python train.py --hidden_size=448 --experts_per_token=2 --d_expert=240 --balance_bias=false --lr_router=0.000718 --vocab_size=8192 --norm="rmsnorm" --tie_word_embeddings=true --beta2=0.95
Below are experts of layer 5 (counted from 0) of a mixture-of-experts language model. Rows are named router (the router's row for the expert) and show model dimensions 256-319. Each number is 200 + 30 x the weight over its row's rms, rounded and kept within 0 to 999.
After each expert's rows: "mostly gets" lists some tokens that are sent to it at least half of the time; "comes before" lists some tokens at least twice as common just after its tokens as in all text. This comes from a sample of Wikipedia text that the model never trained on. Tokens count by the router's weight.

# expert 4
router,107,220,183,262,198,210,190,245,203,137,180,168,246,206,190,205,249,166,234,189,219,182,166,199,215,250,171,194,252,186,190,194,175,204,189,198,199,198,233,197,176,212,162,209,187,223,184,246,189,214,223,212,228,220,215,248,137,224,229,212,245,171,183,185
mostly gets: "ical", "ation", "ency", "matic", "ology", "ization"
comes before: ",", " of", " and", "ly", "ed", " to"

# expert 5
router,211,187,172,173,222,173,182,220,186,206,148,196,226,172,202,217,177,142,203,156,173,221,206,152,182,207,143,179,273,235,154,234,205,226,249,164,195,222,235,220,185,212,179,252,153,270,244,175,188,226,165,217,172,246,215,206,214,171,171,191,206,195,204,221
mostly gets: "′", " ft", " Location", " Preced", "year", " Coordinates"
comes before: ":", "ed", " of", " name", ")", " information"

# expert 29
router,183,177,184,209,197,206,198,208,224,185,197,162,206,220,198,135,244,191,200,158,190,222,225,193,256,177,174,228,177,188,169,194,188,195,221,248,190,238,152,191,199,199,150,192,231,165,181,169,186,209,173,213,280,234,223,204,208,210,158,238,269,204,184,197
mostly gets: " well", " use", " large", " own", " very", " much"
comes before: "s", " of", " to", "ing", "ed", "ly"

# expert 25
router,127,203,218,241,188,232,226,195,172,259,197,177,180,223,197,150,178,174,174,183,192,231,163,162,194,243,228,205,212,254,164,178,156,243,231,124,157,122,232,205,181,148,214,225,182,188,237,198,228,187,212,139,177,238,206,196,230,150,195,154,159,216,207,219
mostly gets: "9", "8", "0"
comes before: "9", "0", "8", "7", "6", "1"

# expert 1
router,198,244,200,205,229,200,199,161,232,209,190,223,192,242,188,226,158,192,198,203,208,196,183,183,204,181,244,228,151,191,167,226,221,237,190,114,203,200,241,200,156,170,243,173,164,173,220,158,165,190,249,221,228,157,240,266,178,222,185,212,196,235,200,203
mostly gets: " in", " during", " at", " within", " for", " along"
comes before: " the", " a", " which", " his", " New", " their"

# expert 19
router,215,241,196,204,152,204,215,192,177,208,247,221,220,213,203,223,196,243,233,188,212,198,168,198,154,249,244,184,190,156,240,183,195,167,121,163,183,196,214,151,237,166,226,143,234,197,205,220,185,205,198,226,179,155,223,241,164,226,184,212,232,172,200,195
mostly gets: ";", " /", ");", "):", "),", ","
comes before: " ", "2", "1", " \"", " he", " —"

# expert 21
router,236,189,167,164,245,175,171,173,175,239,220,207,179,193,192,213,179,194,180,206,151,193,213,227,178,228,141,252,220,222,197,161,203,179,163,190,212,224,186,180,219,207,180,201,176,194,235,206,192,181,228,174,196,274,173,235,210,255,196,177,169,232,138,199
mostly gets: " School", " team", " number", " Party", " school", " years"
comes before: " of", ",", ".", "s", " |", " in"

# expert 0
router,223,202,216,220,265,216,215,181,203,180,171,175,167,184,212,178,229,215,150,257,214,210,214,193,215,155,211,195,221,173,240,144,146,186,167,197,204,218,262,202,173,217,219,207,169,176,142,170,207,204,216,184,238,166,209,159,194,166,212,261,184,284,241,188
mostly gets: "\".", ".\"", " but", " ==", " However", " because"
comes before: "\n", " The", " In", " He", " It", " She"

# expert 7
router,240,159,248,183,229,194,169,169,241,197,190,246,169,228,213,153,148,213,228,223,214,227,217,212,223,150,247,198,173,184,232,193,232,202,224,206,188,219,191,208,245,202,186,177,267,147,192,212,270,141,205,227,162,246,184,196,169,170,223,161,203,208,207,205
mostly gets: " was", " is", " were", " are", " first", " had"
comes before: " a", " in", " to", " the", " by", " on"

# expert 31
router,204,230,214,158,173,187,238,173,180,216,176,165,168,205,230,190,146,183,167,166,249,223,216,179,228,224,249,246,185,157,196,251,193,210,210,202,170,223,228,213,204,251,209,197,239,162,190,210,167,179,235,137,227,188,228,180,244,159,172,197,183,199,208,140
mostly gets: "==", "===", " =", " ==", "====", " ==="
comes before: "\n", "==", "The", "===", "In", "-"

# expert 12
router,181,225,171,186,140,216,194,187,164,233,247,185,233,174,190,214,189,174,160,207,195,219,197,240,218,198,246,218,199,233,237,213,235,144,192,177,149,185,226,188,143,205,140,218,191,230,199,147,212,178,180,210,186,168,224,241,153,181,179,185,162,215,217,221
mostly gets: " States", " US", " USA", " California", " Japan", " France"
comes before: " |", ")", ",", ".", ";", " ("

# expert 13
router,207,285,206,174,279,146,265,176,150,157,184,195,235,217,221,157,173,262,235,222,186,230,178,226,175,167,205,196,178,199,155,202,228,225,209,186,218,249,197,204,242,175,221,166,217,225,169,203,156,195,219,193,156,175,224,179,209,218,178,177,187,154,199,203
mostly gets: " as", " As", " called", "=", " became", " become"
comes before: " ", " a", " the", " \"", " well", " The"

# expert 30
router,196,190,190,210,214,225,254,222,148,231,155,207,198,212,212,187,204,194,197,216,220,242,161,250,176,152,222,187,145,186,156,197,223,234,203,177,224,213,226,249,179,213,214,213,187,178,204,150,216,220,271,214,274,195,236,184,179,162,221,215,193,162,188,222
mostly gets: " people", " others", " students", " countries", " buildings", " schools"
comes before: ",", ".", " and", ")", " in", " were"

# expert 28
router,183,186,196,161,201,209,189,217,135,189,180,200,222,141,160,120,178,152,178,196,202,199,123,189,184,237,218,238,225,202,152,190,215,182,219,195,235,233,210,205,234,226,184,209,198,250,223,189,188,229,165,186,147,169,205,150,177,152,175,252,200,154,175,178
mostly gets: "---|---|---|---|", "|---|---|---|", "|---|---|", "\n", " Location", "|---|"
comes before: "|", "-", "\n", "=", "==", "==="

# expert 9
router,184,272,200,171,253,199,218,192,168,230,215,187,169,196,212,201,180,242,233,246,192,210,187,224,210,167,192,211,196,192,166,228,234,124,184,229,157,193,174,155,208,238,195,170,230,224,249,182,195,193,161,221,234,185,125,265,201,254,231,238,212,225,208,235
mostly gets: " between", " −", " total", " from", " against", " average"
comes before: " the", " ", " a", " his", " its", " their"